python train.py --d_shared_expert=0 --activation="swiglu" --normalize_top_k=false --router_z_loss=0.001 --init_std_router=0.0073 --head_dim=64 --norm_eps=1e-06 --tie_embeddings=true --parallel_block=false --init="trunc" --init_std_down=0.00851 --lr_mult_o=4.0 --schedule="wsd" --train_tokens=656700000
Below are experts of layer 3 (counted from 0) of a mixture-of-experts language model. Rows are named router (the router's row for the expert), gate (a neuron's input weights, with its number), up (a neuron's input weights, with its number) and show model dimensions 0-159. Each number is 500 + 40 x the weight over its row's rms, rounded and kept within 0 to 999. Numbers have three digits each.
After each expert's rows: "mostly gets" lists some tokens that are sent to it at least half of the time; "gets" lists some tokens that make up at least twice as much of what it gets as of all text. This comes from a sample of Wikipedia text that the model never trained on. Tokens count by the router's weight.

# expert 110
router:497427480553522463488533546555496471426547499535444541446487443547445475509558552546445538548493407536554521545426476513507523480485581525560489492527465488534565459467461458469561507410434461534449467514486450483441505513515415522469482482490508465504520458517471483477520438499470550477595510572514543499539493469492451473485523480494490512469511498528532446505466517424402472521523487447447519551496503537558452460497471519550479500466563475474547595498457526492451532542497533
gate1:571441497522565532573462528522482536473495639486460491458503462453484507503571512421475482479572486494492495467499513507544480529487407492458480495467435441494483495460520495512552530460566490480495448569580435455573503520509511486517481483534473539510586508484568489494513519505412500445525531475538478538489470460447574482485524428491503478486500501555466424481467545480472507496485437506551487507487465477493525438453517511505516467401508512528493394576529474520449525425510501
up1:509534506493563494528559489458537444453484525456536543430501480473461544521513491437540487488514546499546498494567524454516539515553517509492547540433408512608593566506495477440540433420496549545462444473547555561516523535487450463527587495516469449540499491482499537514516601478400555494471463493442506438525479470498504458443528518482464460503489524485514442487506500524542473422489541424587513487551488530510537500492465453462532512513516535503553477512524481459545520553452513
mostly gets: " individuals", "www", " people", "idae", " guitar", " vocals"
gets: "\n", "\"", " ", "3", " he", "2"

# expert 45
router:481456466547516453449561571488460510467512558503484509520484440504532457501552535540460521481479476530570507492405490513546538423476533484509507529591488518495556480455410455514588512432486460557455494503487477476430540585502469590469512500460439472519496521540472463561534432561496535447545588509523554522493498499461477430484548494468499543418452508536533486519426528418488474502515511535474480534448506517534464525493455526531457546475564482500519503557467528457437483546509515
gate0:524509520522467445425497511505515485524519485521512527502434487562530445489510540521461551549430460517512497532583498541494504522435547416521484462478561531526488416473538539497445487560517552416538456475444465498547472454533461494443523511511528537523537504407433501459555551463382520503508492483433462500588475527474549398476475526496512542522480451588541496488494473471492452504462491555460505542491473482495471455469539523431488474557507428519564509555502521482490459509573499
up0:538547460565488464487495535483571484499478470497484468511483532499452518530507520508481407569429508483545554533523451545489472517583443518564515516505533515456472529480503483573444479570475463542494472514497499428539484507567475488462622515530414510422535538485495456480505516515458473536552545491519437445536487486483532507490516491453525468438574483463519493501524512543561554474455447406485527548472499514521491481523512504450647502487546490557571554501493470494476497529423513
mostly gets: " school", " game", " family", " state", " city", " team"
gets: " football", " state", " team", " game", " school", " city"

# expert 136
router:502467384513499468477544524525466564432563547485455520476472443529434436512564497510493523502483409550519521423419479535499544469427515553505430522512484493506545451452450520536503486501531497532479471506471512487474513572529464542495506508551485461503474523594464531537487463531440507474524549442526517496539456451504470434479485423506465498498509475511494447496464534490392498447481454536454570486503543560468455463444480582581464538519522467444500551545467502449491499516545538
gate0:493501483530580508510527459491572529471509460509444566555528451516552430552534473577581453518462512488516494507539538492443496458497473462462563550533502516490483503475474517520494479523432445506475463490546484404504502411505476459537526503421538527520474473453489432507444473539486457517514481455499501524455498557460444513534523444547460500504513522517533454413433565483567518485499578435491530468523466579527474568491504508525494475450467603495420542582465568484464504505508521
up0:505545507575433526513567493436505426493516485485570483458507503471548493498512423462428433523533494415459516502422426478545519567467514515582507501492471472478476456488480511477495507393523504525463408500468519483528514490514492473479497511574516455458473467507547509572516568413512480458555506543534534458484521470530495470518513508407447555471477517462504414502516535511499413415581485548528500554480473457487474452493443473453474510498555505500490494449503480502504551461542565
mostly gets: " throughout", " in", " of", " within", " across", " Of"
gets: " of", " in", " from", " for", " within", " at"

# expert 133
router:484425475541511432461562581557464514451515567438444597511507441525468394473521536521486519555514453493544555495481500516518573451426563497510506478516475478493543481487473491490568566499489456533449514499458475477486546532532477515503509525506493470507495510539461425464485446604467512472573566516518538518538490494457491485463556428504456494453481496570449506513400459468483527499470446512495531537511548584480511513487475554542505547474541504483454530577483527460412508504507495
gate0:517496443519505505478558507477517546503557507506500466577501463442437467531532538571444560479456476572432469508420508542497516489454520508472478448517528483520460499480478519507547497530470477562485518545483498452468552489489569493504497409463429450480525556392445442537487510532548463462367486420459505566486429541471499537442550462462563494506519531528520522464476521512492576468468503558484467504489548468514484490521504507560447526549534499596530483517467505505465412525492516
up0:456499508449569520458415453498481517458496444437518479474476484476412499473514578423569485529513501535486490507484548493451519586493453509436481473459524448496508519499533545461507505547590518474501558483483483509559532460515482547494559539464474489605503475563441511535499533544476424547474529548535529506535511552483535468563491586414493493547484545450543534466545503537538555570543484479557556478478483453520542434425515549496482499543421492468491509506535566485491509463477517
mostly gets: " War", " war", " Army", " state", " President", " government"
gets: " War", " war", " Party", " Army", " States", "s"

# expert 160
router:530477507528542478437538571526486511466545537464452552468467476586460465538527538493491547530507439557546522493430502500538525480493495475558436515538502480498567473481464483457528551397463435535449510537478467484455515510521488503463517512493514449522515450552430490492522399564499476476599543509589559538485443480460435485491506443523456488476518472505491391523446549444433489492492452511427541517479497529528460491486432511530466548477551497496531532522462546460483528588470528
gate0:515520537484474530515520563507420491517519544458497565515479468498509443497462459485425515471550474482520506478519512480471539561446539456515528460467599506526437486478485520581444474467477424494547488538515485444500520554518574522499486529462465527387473528548437505452478499507511546518452536487568506543398487527501502494541504439479492485550514451541546524582483580422428550512475529529522488530571482495535450455452448549541531541482550523481520459458517465479436446484446556
up0:442515571421479525481571507534447477508465531454545530504533532530469499542458531513575520523543492407486507415466536527461418439518465497472474488503540430515394494505458564416531473423521433480469443534540555492524523460506462486471499542422475449525508519528496534560510469543495500569512527479546505527536502490483533484560548412539538482495511539464530482513536536455467475473485485465524535549506487536504480434556504591545517551480491521543492522504509559429587526550511516
mostly gets: ")", "}", "]", "?", "\")", "})"
gets: ")", "\"", "]", "}", "),", "?"

# expert 37
router:537449430535529479487518516510462542509546518491433530466459447541439467540588511489483571464545487546511480503398449564474539465462529500530474508549459481516499438447424498478552544457481509529481496533423403512494540503500468505472528534510484508499509501534425465507517483509448549468534524452518528487529428450465487393490501492521502551460529488536550445526432490513447579448525485506490545467488493557529412452467443554543477536436543439494539560471477573499468526512475542
gate0:498463555485471482525420535496502476490484507510461481537541453488519517551567429570467463537530535470504479598497462509522449512543545537541531538511453503451568407531473524431561524484464549530502544536524523486522542478617479476458527541545484489470497485516514514523505405429522444519585413530546543512504450509483503552534485467505448466582472471548548468477543544546517549502565535552481455511497513443499497543529556469549477538506552434427463453518506473515556493473490528
up0:513533504486545463466505511521439483521581553482561471502544464466474459446548493491479507504516489513524494577511476436542638449483549456524531567477471469470503445507455474591465539451544504518512526494463462508514495437489482426523475492504530512456506516540555472548465548520470502553489565493465534509547528511459474531474466519453533504463504433457492531503449402487511450478471464450478481430575521460593443511431511496559478448470515457529487405536503479528477492596455462
mostly gets: " a", " his", " her", " their", " its", " an"
gets: " a", " his", " an", " its", " their", "s"

# expert 56
router:500448501538499468453504554544457458484522555489467550502512487499458456544560547498490500512525413525590523520470495532521482468508540477555483474533484496538562448490496485507566503424509446583416498526499370504405563544508517513510482483468460492482500484509468547534538515530466565464546508493589519460474477459504435468453499476471430496486494486526568400552429512535436465530510506499489542540482497507520442460458456498578468519441545523466531558462462523474476524584466511
gate0:539518475567503520546464495505505500515596596494523476493432522491518519535538522442492516482467487463384564485582531516511504484493419480529540470565556598498497579534514505520548518497487567465503509489504535558529495505502528440554463445503519529528471478436505498449430471569457503508528513468494482554468518511468492549478534454573549463449487435492494477493530520488512516493477451564585447427543534456481588425516474467573475552499506520519431525455566521516480497509491542
up0:574532458496517506539517485520448486505492533547448540453588496520508554512536508610509583563522493466534497486492589577428461541491489450445453562494441476448507509524533575515545549449507519525505552527550519506474494517449452449557468437517534555495476486468498477480510530544533508534504511560486494453494514442498457452537521479515528499407492590536534496484500503398498564517525517461566549541453531493457514562528483542518531478477559558486560451499513470460548524453537447
mostly gets: " ft", "$", " million", " ISBN", " lb", " billion"
gets: "8", "9", "}", "7", " ft", "6"

# expert 138
router:545455443541564463464534512508498505438562527505468545512451464554420495531536502512506521526487488541515477515431498541486534444453528478528446535543462451466519469442412491443557512454491490563469491503411396516470534495485495540492513520447442465554478492573483429499508501471387537493515539476488523491494461485441470460503498492501473530412523470517562477490496486538405491452568456513497505554484496495545446452465450522569486534444511494518537563464470533480458558557451567
gate0:368515541454484502512553588507555441475542552525479480520484524507519464454501474429457507504552459503514542542474472501514576470446426556489505530515552524487522511509574533479563493493463501528459523540531549490478598472476457548506430492505512564481537545535451530449519508504468517505520457518481456508480479437576526455553523547474441541533468513448585496588494595542465460500500479506482518543476480431528467549468481518564430447532579526545518508506447477515540505488490526
up0:534495556430458559524438554456477576428551514578518522510556502523462451481553499524480475533485514522490518525588473395520516424558475423541512521466483479501552486486474485549509541455449520449461472594513493501467536588489470464465475502479523527448556466489477486478565485547477497533519506499522518568487474489537486513558555489481419512475462438505619576480496513505452501448496510523544504499468457521499490447447410516524505478526502540509555452565499441476460506515523552
mostly gets: " a", " an", " two", " one", " some", " three"
gets: " a", " two", " an", " one", " three", " A"

# expert 109
router:532499470572543465480544574508456533484522520508446513466462450546492464563516573530484536512489473550514519470486491522527489459502515539541506523544478473584575491483478504523558595444490443552459493522493483545416518530537437507459496511495479479492475489562483498471511401559433502449580565527557488476534478491514487434490537483524453491461493421528519433529480504491424559435522410478469589460484496534470424497475459537536444576499549475467509553520427544501489498513504522
gate0:490502558439490467522558548525561524462495428525489478437544440484561534379504461461530463501588491435509454516552464483581495503491532489445507479497540477493454487491481461483572520475502466481498565365503466492483571515499583589495523446467482470495480466461486489530508577498520490456530496474414537513536555475503530574506523476524475524556567473490482540544489572524513527548526553515508465495516550471485544491512500471410465468528541574464457524479516501559494527485529530
up0:467553499548487457476498462495367489486537479451509432491508450503540508477449540481527522582528473551469513431499538528448440517465502454458489487482497484448527479446450510465463513459525522556484485525493445526463493495397461495550519501549537541500484529558520451549519418482434495453493540504558414475507491521498471504437522539467508469414497435404486543444441482466437459501508408547463523467503439477547471479470514540461498543512504465475530530441432510499538481578537482
mostly gets: "\".", ".\"", ").", "."
gets: ".", ").", "\".", ".\"", "?", "!"

# expert 143
router:472473425539525458458535569537515550511547538491431506452468483587414486512553516513501562552497401515562544460457466527468512485468542514506447500502476462536571447512421499472522537470518461563468506547428443508453515530503487505510486544498486472549477470520418505537544465548449502469571529540532570496499470427504463453499530447494480482457494476502498471524474477439392512453523455499464541496465474557505448470475482504594417531461571453523471517488477512462497489515503568
gate0:505448442487464504456519501538424577458423472484465492543521475429522526404522525456445441462469465474497457588575492499576427433469569477501498487574533564469474472459489477441454493473450474507486476517466440499512485518506496514443481559451574480481519537550459487405471491451563461490479530534472426540473500520427484493491551539515482484512458466532473514563588469497503531504479487508535480547484502451545526470436472482459523526497435509496462479481491445498605499524485525
up0:442535479456439544480468498531504504532470499488499517498464546511509477581391521535567531429456465508555519540475496553469489617496485469483446536440481426503514531520582477398480519535505480514521471470512465455502485465473452504484466496551460538456481450594422559513508500470469509551462568449564534495517484503500512455482470432594492539511520523477511435501531508527528535522502483408526525497517498438462595482451435527588520535483492534477489453520447530524531509504486509
mostly gets: "),", "\",", ","
gets: ",", "),", "\","

# expert 102
router:519487513514535469483552526515498518466552544524463585443518461564458440523556545491481575575521427551588542486434508513531514460507570512542502499564497509509548450459482471445524506417454459555472523514492479443437505495556468530467491515472496420493523509533441489518495405557488504448579523510579559514496459488510444491483471465470470481473498494502518420486482514423401513532519475472456507527511498507526441487483414522520481550473509496493554582533500530488441543545503568
gate0:483514542473547498510527521448497467509536562503531551493545478426527439446446499466479517549537465544410506485487564501497573451513503542501501461545440494443579491464526486508514463505517534408511563468566545477550517479513533516424507493432504528533506458437434572462511523435547526457498503491477533454540542518452525487497491469515540355466471552483502571464494433456500583490517488506508506500545520492491516582403465495503464479430512449532532472496572520498520482529489462
up0:494506514508507527534492573499436529543547526498425576427469346485520486451449481506487467396504489458501418539474518472602537512481511514522455491482537490523508529481516510558519542520599514442548522525432517395557541409534526476483525498460579538520513511454482544522504436495506462479440506544463507528432560483462462516451494525541463463472474467522469420544445524480515513468505487528549495472517583524526470464441465520497461526513511531482535504525484528477510499496501500
mostly gets: ")", "})", "\")", " basketball", " Representatives", " kg"
gets: ")", "\"", "})", "}", " team", " Team"

# expert 43
router:482469461503498431455580593516487521471529548461519537475471470499498439499512498561509558497526485562564511502420504561493540453426519506539470511556447528527532446458410467470514464480453421495440510497462496519513531537525424520467522538492444482527475517510457467523527444550499517455566547472531523517485457502513429493486509502481447450460484471543480483516424518465458520435550456539444491495492492582490405464491407510543489516480576509474532509543491492475372543538488498
gate1:396493488514498502564563459482542528524527427447540481473454415578544500465516537461484456576528460517445500465485460476481481502482526455497584505425496487485501544525513464541480465496551460425491478513483505461447421492516470488445498547506496534466516474494549510465504597530505497602415458477436496457504505455546500542600522510522499494506476481561553460541535459468525485410425557390513460473527483510493498507454486496498496482490525513523497465490498588560513458517507535
up1:569545542473475471455472525518542522412490490504504489619546492534560525452498508453470483472488443477506436485562523515514484519519506488492521502547495536548555465476573610542561462505520471490538408468497476450510421493518486580545496467439541471429457491511463539468461410445521507442504457468473490509492575515494526510536512531483500532521548508522463510479471490460529534527488531491546420545460526481494510548595487510438504554548436537579507463446510424467482484515454547
mostly gets: " games", " children", " members", " episodes", " teams", " schools"
gets: "s", "ers", "es", " members", " games", " teams"

# expert 179
router:537432496512551486534500499518524587476561592526441477530502426498504419541496509494441541568516441507522510514471462540474503482494561494486473550522428471498517492487463492396503478436490388517442464512494409514465511514470522520467521511483497516553481516554460461483459453508469482511546518502526581463522492474503501483463563501475483464515423448565580402529466469513484543486527485503433590468500498492516453491488471555568461450476488495481531491471450525426409533529465487
gate0:446484503541520461565506514499521550559439481471483462501469545465444553510507492547532466551545522499491491524484522593517526547448554494561481500535550462530431514466463452486523487558496495554464525610493520451484469491540545525506488518495466483450505443493498496430433523556472496531495538465524425502515551443538521540458510495442511483609536434427560507514479538536514486470519514512432544505525488629500600490470507435539436422547487488466463567512479468500507479516482460
up0:460549489470511465520488508530539539475512515530545478524573517472543566576515490526567490502459459354522487446510456545480517490448514536480545584452523544522501553501480535524553488475479503553530551536461580534572572449482551554476524474468478482558538582508491572530489469500477428473437500461536553533402502527560449506516443574473486451457526502561516513499483496456441426503508509494518486553455412513508465529503510467540525481534456520545467491430525504504494471500490484
mostly gets: "que", "ré", " Tony", "ile", "dy", " Richard"
gets: "ry", "que", "é", "dy", "y", "ine"

# expert 20
router:516462483503511488452560538541468541482562526518526516492499419506448427552541510513475482570565457496517483494478436536548549493498537476511477500485455472510549460513453524510483566451494384543432432480482396493460506573544505483448471525550499461541501443568483508469503494477481528463520501457536510450472497445422475459456546494536476497436494459588477406575437481502470557447533490506446549497486501507484498472428491539564496556505497544487564513482490532432445494528474556
gate0:464472527555525471499469525521513476499514599531424500458515491540526516490520493463572473460552559414463477532552496523499517527479513458489584486523459457502473533540528445526517427491479493576433426493446475465493476534535530481587486494423482573503479565430499486478521510442478493439470469556479503539430493503536508527516470558494460533512564517493566543454543506518518543506447510529546493527395413488499447458569436456455473574482472471498569551499526542531498456500527532
up0:497507457548540493450520473471521555535535535411533527524519496595527483482513466575508447448522521517522512461465510491509512455444554491507513484450537517562473519488524510520458487451454488523531516551483520489466476417589564443449517526509555472435566498579562448527460514550492492428534496534423497516523500541443503486569491484453533485489522509446451467472550544491490565562470487529517451510415514595489506480422495531476466513513464496536578445451533499536514557577426525
mostly gets: " John", " David", " George", " James", " William", " Michael"
gets: "ie", " John", "e", "le", " Thomas", " George"

# expert 163
router:533447472499504474490552541533481576468564547488477572474442466521442458571627534464484546504540469552495502473433481541486518426470560535510451511495529481534517416432425491495484516484498511503512489509464500462498482501517475529459460580497483448489515439553481472501522459531474529464528523451516509474458453451437473436472501466493484565479510451511521417535449460514408483471572499498473580437504535523520451468456481577560450538514532469481564559482505562483486531460476538
gate0:460469477597530498534534529485477394529452469443513467475527473450544501506486612573554508451502489559490498499467488469486545528473461409490481470512432548488525484470542515531457474524518475542473526468495469435530500516460510454463532513475490546535420517493477533466484519468494518408440510505508475482485510489513532475452515498540568463571499454444427489524467495515565443544497604521459543537473475534434466509502409423518459516518491480514465515451606512546523560458468527
up0:468479566553505528489444467523545557485477540406536515484509459463538494529490501538507490453496493550519507488467453513454559541501511479445454536499512525481498491527523518428511520523536435565520510545504437450490513532397477467471588497566493496508460487482462491421432561504451487502523563511419519517534549424464585462490541496504473515552490455482509528489544482472525517556432564490541585499415445530470454501482551454505550487490520467462440583517539535502581556550545522
mostly gets: " his", " an", " His", " a", " her"
gets: " a", " the", " in", " his", " an", " to"

# expert 41
router:458481464583536487458511527535460518459519510508457557488467452550484496568570547493415566519482490521508524509474465530527523422448544495528497558522491450524516422454466500501533550422502487532450462500426492477478589552499478503478467506574483458534453490581480474486566485490459538444549539481600536499479496498466500463412466520534477466424495456553505439564454468506470524423486468491503513518510476491453496468485480502509460516491509458451523508462484529391408486470531573
gate0:546456502513496510530440457430587483506502561470476480547516530521495535493480481584472502449512541459461493548561460522488535540536528470556517466498415536493490488483508534544464479455511539460541460554571453462462558473549492483525500437465542493523500502546498497550520481498438504569479539507593539573499446494525571567477506542473484496507503489604488541456409462512483526479499489529415477498554496475446458425427478514515521445507505481467468503494522531423521470488596597
up0:519528477504509471441551540482482563521505513473477445510474468513497504502499497471532542506464502555568550492503495486482499524493505449490456549515524485493584586444472497485487508601495494512553540480463578497603514533478533573482472523513443405516435496542492449546539468477544535449490454464507544530490501443464412480540545552454457512465466481461520496484601496459415499513507429508546471443523520517567444527501520590478426492474498523456473463517440512594511544546445468
mostly gets: " Dr", " Sc", " Mc", " Arch", " Em", " Cla"
gets: " St", " Co", " E", " Le", " Pa", " Re"

# expert 187
router:507455464476544493461567507553414568463527535504513558546499451521439488569555540521403485481578456483549474493473515557493511517527522532494469502516426488520528498494492503520471607455489430549461453506467392476463493583588497506493492536515464495532528515496482464484516505502496505426556496469557497463494489453408459462455578442538456463511525414543496476560449510483463509530559501530507548447446486488509493509461483502557484515483524487515465498492418525460477538566489568
gate0:477488501501497534494462580459515540480489494565464564480571454452517496529532500522492477530474431534490573489598421540470561540532554468505469514589512481476568491543494557492480471480550538488534513495495492507502461491554527538566510487516485487464476495501436435549510520422549462545435446507487498479484508585510425478562488438515527423479457471501425514555508464469507530448488545464491518519451531451504534493560454457530495528442426455459533365523519506485505460481560511
up0:567526478425486538494531517531517479464524522489438479495534484531521512479474552551575451466500490539562511477483528461522487474475505453533501474490510481465458553456543541501495496543579474448607587570531501547541527521483438538500542445579545554457472463446529519547518479515481504513454495450472476513450475542514485506543462583514498539487475513498474559461534547469485515536487527521485472607492504481537495465487499472490564448521559508501467496500561590524676523491457458
mostly gets: " David", " Jul", " Daniel", " Joseph", " Max", " Fred"
gets: "en", "e", "o", "el", "im", "ud"

# expert 191
router:467526438512522435467543534500530550472504521489468540452490484505482476548510521528487586479546507525538549519422498510437489396455519487566462575507481485498552481458429500512545515425500506534452506515444427538495511570499448540497534509519433523537486517505420483460545428528470540429571518494530494517523447503491479442500508503523480502469484497515492479496418515521483569432541446556423539439515460580486416507467414509539489463475587505468548516528460520478416490520504519
gate1:496417473441459497483517507484501423410494512567505436509484512519507523462507533497468500467414470536457503506541504500528511482462552485442472589500524503432466469571537554558568491486516507492476535479539428478494606426489443513549517453418480468536485490472519526512496496522498510482513488477533545503494438541556530584538436515557499485564455567485449454474532413463571434443451482557492533522504566430474496544480469523447511510477441504485528498519431492521486483499464568
up1:538471420508529459474533474485565465516436453458496505459588489461491512482438529543536444536521462490507541459457531553603509500525457501527516554548505517548542564536497607470542443541493449460437445557521471494546420527586479539539479538458568565520544481500480516528551481520476478520577501503597473547522489489499473505493534482468568544445467510498508451526501469486525566419453519477488535492464553517441490478551506590532487531536473445456504484510534493524470527545485490
mostly gets: " Is", "s", " Os"
gets: "s", " Is", "S", " S", " Os", "ins"

# expert 182
router:525446432493530469454530544493450546469584535499439559461501439586427482562543478506499506484481452586524557437474497536466535463451494558506449540509478487555513459453460531549569502506538492580491510485473487520476542551454431509537526517515479438481519483539476498528489498554457495462564554501495530502551471479510475465460493452529463502488515482497481403510450507469427480457519425529433588513524528560470422465430466558563451492495514495501523521528442540459493554550489534
gate0:519476496427533523507463516473486540487499459470500490532481495455499532499494409494484512431492526465551455440481483525471480474546494512435481446471464480509445517471468500472497571423536488478485504449468454452541455457604536418506483487537512569471611563500546500477492472427520495584535411479531573495488531543517502546480515505528541490538443433510516524567459472524586541519502516591547503494568506468498495517469504492562443529501497545489530370493505481464529469559478497
up0:462512547560475561546605522488492464520479495484513481543482568564521466545519472473539506424515546522484457443549461481521456538487442458425474505461510512545444530471482454477502590435497485559540539516575484541468471462464409548429474470457542537432510498479521514545556472503500553562476523519529471461532476494506505531445520530541513506494490453481553487470550451520502562488482409440468490464471545507456483446455477531499545436460560499423500588447446486522519499543557506
mostly gets: " of", " within", " Of", " among", " Up"
gets: " of", " in", " within", " Of", " by", " between"

# expert 164
router:485468461532574465421570538496450547485567510475473589460442506506463505515537531546475543532503469599563514453406476563448529408491528514525454499489457457512572488476458504459545516477463501543497475542472460499417567523468486523546477522514486474521490522509453457534484433557462533482577512535531509468465491492477489475406488483532439508483473458507532408485479497482441499519535480477438521482472489554503406491496443543509479501462584499513555554535461570486497523486511544
gate0:446471509410525500444512523542610498493526493442457535514499433549466499415459508512536465422475510562486561479482518495459539484441524457496502532479471529533523480521518539537556495586530526534505542447466435458463546473486479540547487548525530494451459537492535496524472539533532465569537571531482468532565553463486541487457536519449465511485548470548435474522444420541529500492484506482506553498458507555445526543471556458418423432468513479509448478490407550479535512446492478
up0:525517550472429438457544491509510439442547462481432505442549508509487508508518544479453406474501465508512488494488493564453540467514453551585470443496518498624505496461441511562518522530452513482517481483477460531497439446505456525544499576459507487578564486459482598536458451574595527515509559553475517509508466511435490474547481527553501526433487512537481462486541453418479547494515482500558527521468484531551486509512446542466500530413454564477520490530531552516478483486502473
mostly gets: " and", " &", " or", "rd"
gets: " and", "th", " or", " &", "–", "st"

# expert 151
router:485452495555540500508530579522493498494522572432488540487507465502471503500526515514516557547555484518594550464421500535520560416439504480550459479571474468531542478449454466531571526474453456512467523562485461537505543511528487513486489558499476440499546498503471483553545509553453479430518567438505525472518494492477446456463602512488463493481445494556513475496403507521478499527472463535421534476474498502480466438467436518558451539468584482487513492516449517450377518537458504
gate0:449576501514527518505431549511551488528509458513519454482545469581534471464472504486537541553456464454475478541519462432458481494500499470524518460532528497443560469538472540522462485468506526604515491479444518547608447461563451475482465520525519402467480460434486530539442466495601457440483471533522539482406539452461519504465455446480526513496464509534528547463466526517555531497553484573518523541484515470517543486484562454501550490494504503545491528522467597457455498560555553
up0:555471495532624498540572460454585529503452498488498452465508485532540514511483497565554566561515555466431491466516500557494497471457493516491484495514514493521391429514488552494504563423502498520469492503515524495592537464457494429552523478484497506477513518436501584496464455551509500522552485500493406455557426503457511513484550491547543418479513463522441514491491454529570499504536506449485525449569502499519567526527556462532466477529489544514527441520496498459510542423437458
mostly gets: "ation", "ism", "tion", " music", "ology", " research"
gets: "ation", "ment", "tion", "s", "ity", "ism"

# expert 103
router:519475478508546486469528568518448544443523560489419506487448529513483456537563523516497545536491425526553514443465509499475483486436541504538467575519489455518552471443447532467524485457546490569463445517452408494465548523510487572511513513517433447497442529584510465518573466521495524472511543501576569481473425465495408491505492458528472552502457476494491473512511528469424546475566485542506551496522528530488410490456404513517444527500547490491544546479465554433468510498538544
gate1:493495501513473496546554532456469504475545510521582467466522497567481519564508489452496451528486487486506468473468481494492497466496540516468438481459501505502510525475482613505550466524459458464454443479527511535476541425589473549552561454488480478520442535547504510519472504530499586514573485464548550452484559412551478571528563495520455474553544528464500471420494449585412520570487475435506484547440541547533488521480509510463580521561456465552513582502474469504526446534523496
up1:489555542445413417466566529528539530538442515432546423500518484500549562482487491497474466449452488507492488518456433473473502524532444526545487432529488503486550494483455464494494460521503487442516542557518464478465536488433497568568488467483565523509474567462538439532538490528481542423446449437483513451508441546460442489494500510492450532493517462470495509496522527500538417575465465491474635531470534488551488503469539463555489524422560505480505461444546520469518523420504509
mostly gets: " •", "=", "|", " *", "-", "×"
gets: "-", "|", "=", " •", " –", "×"

# expert 80
router:543461458522549463427496567531530494431507550515451582468481523544458476513536528536478519544513461511529522507483498555504515461485542519527443472522472451548559448476445457484533541446520502539488433510436367567477493538486478506564469486495458427482480475494475454465564459540418499489557490571585559526511496502437494475472536401479508475496505455548512426525444507485450522512529481435494543505485495498519468505488482483551424528466546510437497537492485592479483517583518492
gate0:516481487532495429493538510591522489490415441513432510481554473457471525531535553418508434524498481487509455416538534505532471535475407485447493479489507508545533533546471491572580527403509489534472531453472494468471549519503476516489428502571489521467460446434444503501508500466467478448543550524499448514483440519481562496495495474527463518517496449515482497587411503534516483534533526509469477439531509487459516522486448573578512560528533555511449570572491562523457457547487453
up0:481511462468491514442402491537509481471518517553469459506480491560465464448503583549556534466502457507483490448456488497545409585489513496462569484473547426513476478593518508399531505469537518447476540504484483425524473525473473469509511509557530537454473554489538516542511468506519459504427552521486497508511423491457582590588505471528383540485443459566558501499515532447483525477516495504494517482520519507511506495518497485530477518523481472492485580523512603445451514458452475
mostly gets: "q", " Q", " −", "Q", " +", " FW"
gets: "q", " Q", "°", "Q", ",", "4"

# expert 9
router:506468453494557480474514527487429549422585518517486572445456462554436481604554535505500520522501481600517522450469475532490556456494517508498436529547493505495533483428449545530555493515506498578487506534478465537469537547488455512519557553549512478468513499528486522559478499514423496478538531489489495496548482496500473436442531484553453502503508482527537427502485523513408496420523445547439557490479482550484402442456458540549446508495504482478512555492449544441492540553444555
gate1:596416454505512400519529495484498474479439458548534519531520447517492437520498521472476502502565418531489552489528517450494532516495508498518468554548531504495509539528436474548520497544582530505542434480524400494512459564573506514512532414472455512460528555509515487505464490463509513491498477483501593501435466564485458572535552519483600504428448511477564519448457502522486487461542547499598470480498441532497472519484511538522440465496536395503470508512449504541481466480494533
up1:544572503471520498458466441540493484523473549499537570554491537584554527461399525474541566437497498547498517423450481518576536438552442519456478469498444495404488462505560474484482527519544515548503480489541501537514394443482524540534546498518470458460484417496522574496504503526496521506395488489489442517457508489497506500490536484531487510404510473476564562543465497492481520547535450447491478452530536492451529564439511460516492525475517466529578500576501470503538453541488515
mostly gets: " of", " for", " surrounding", " by", " Of", " with"
gets: " of", " for", " by", " to", " with", " from"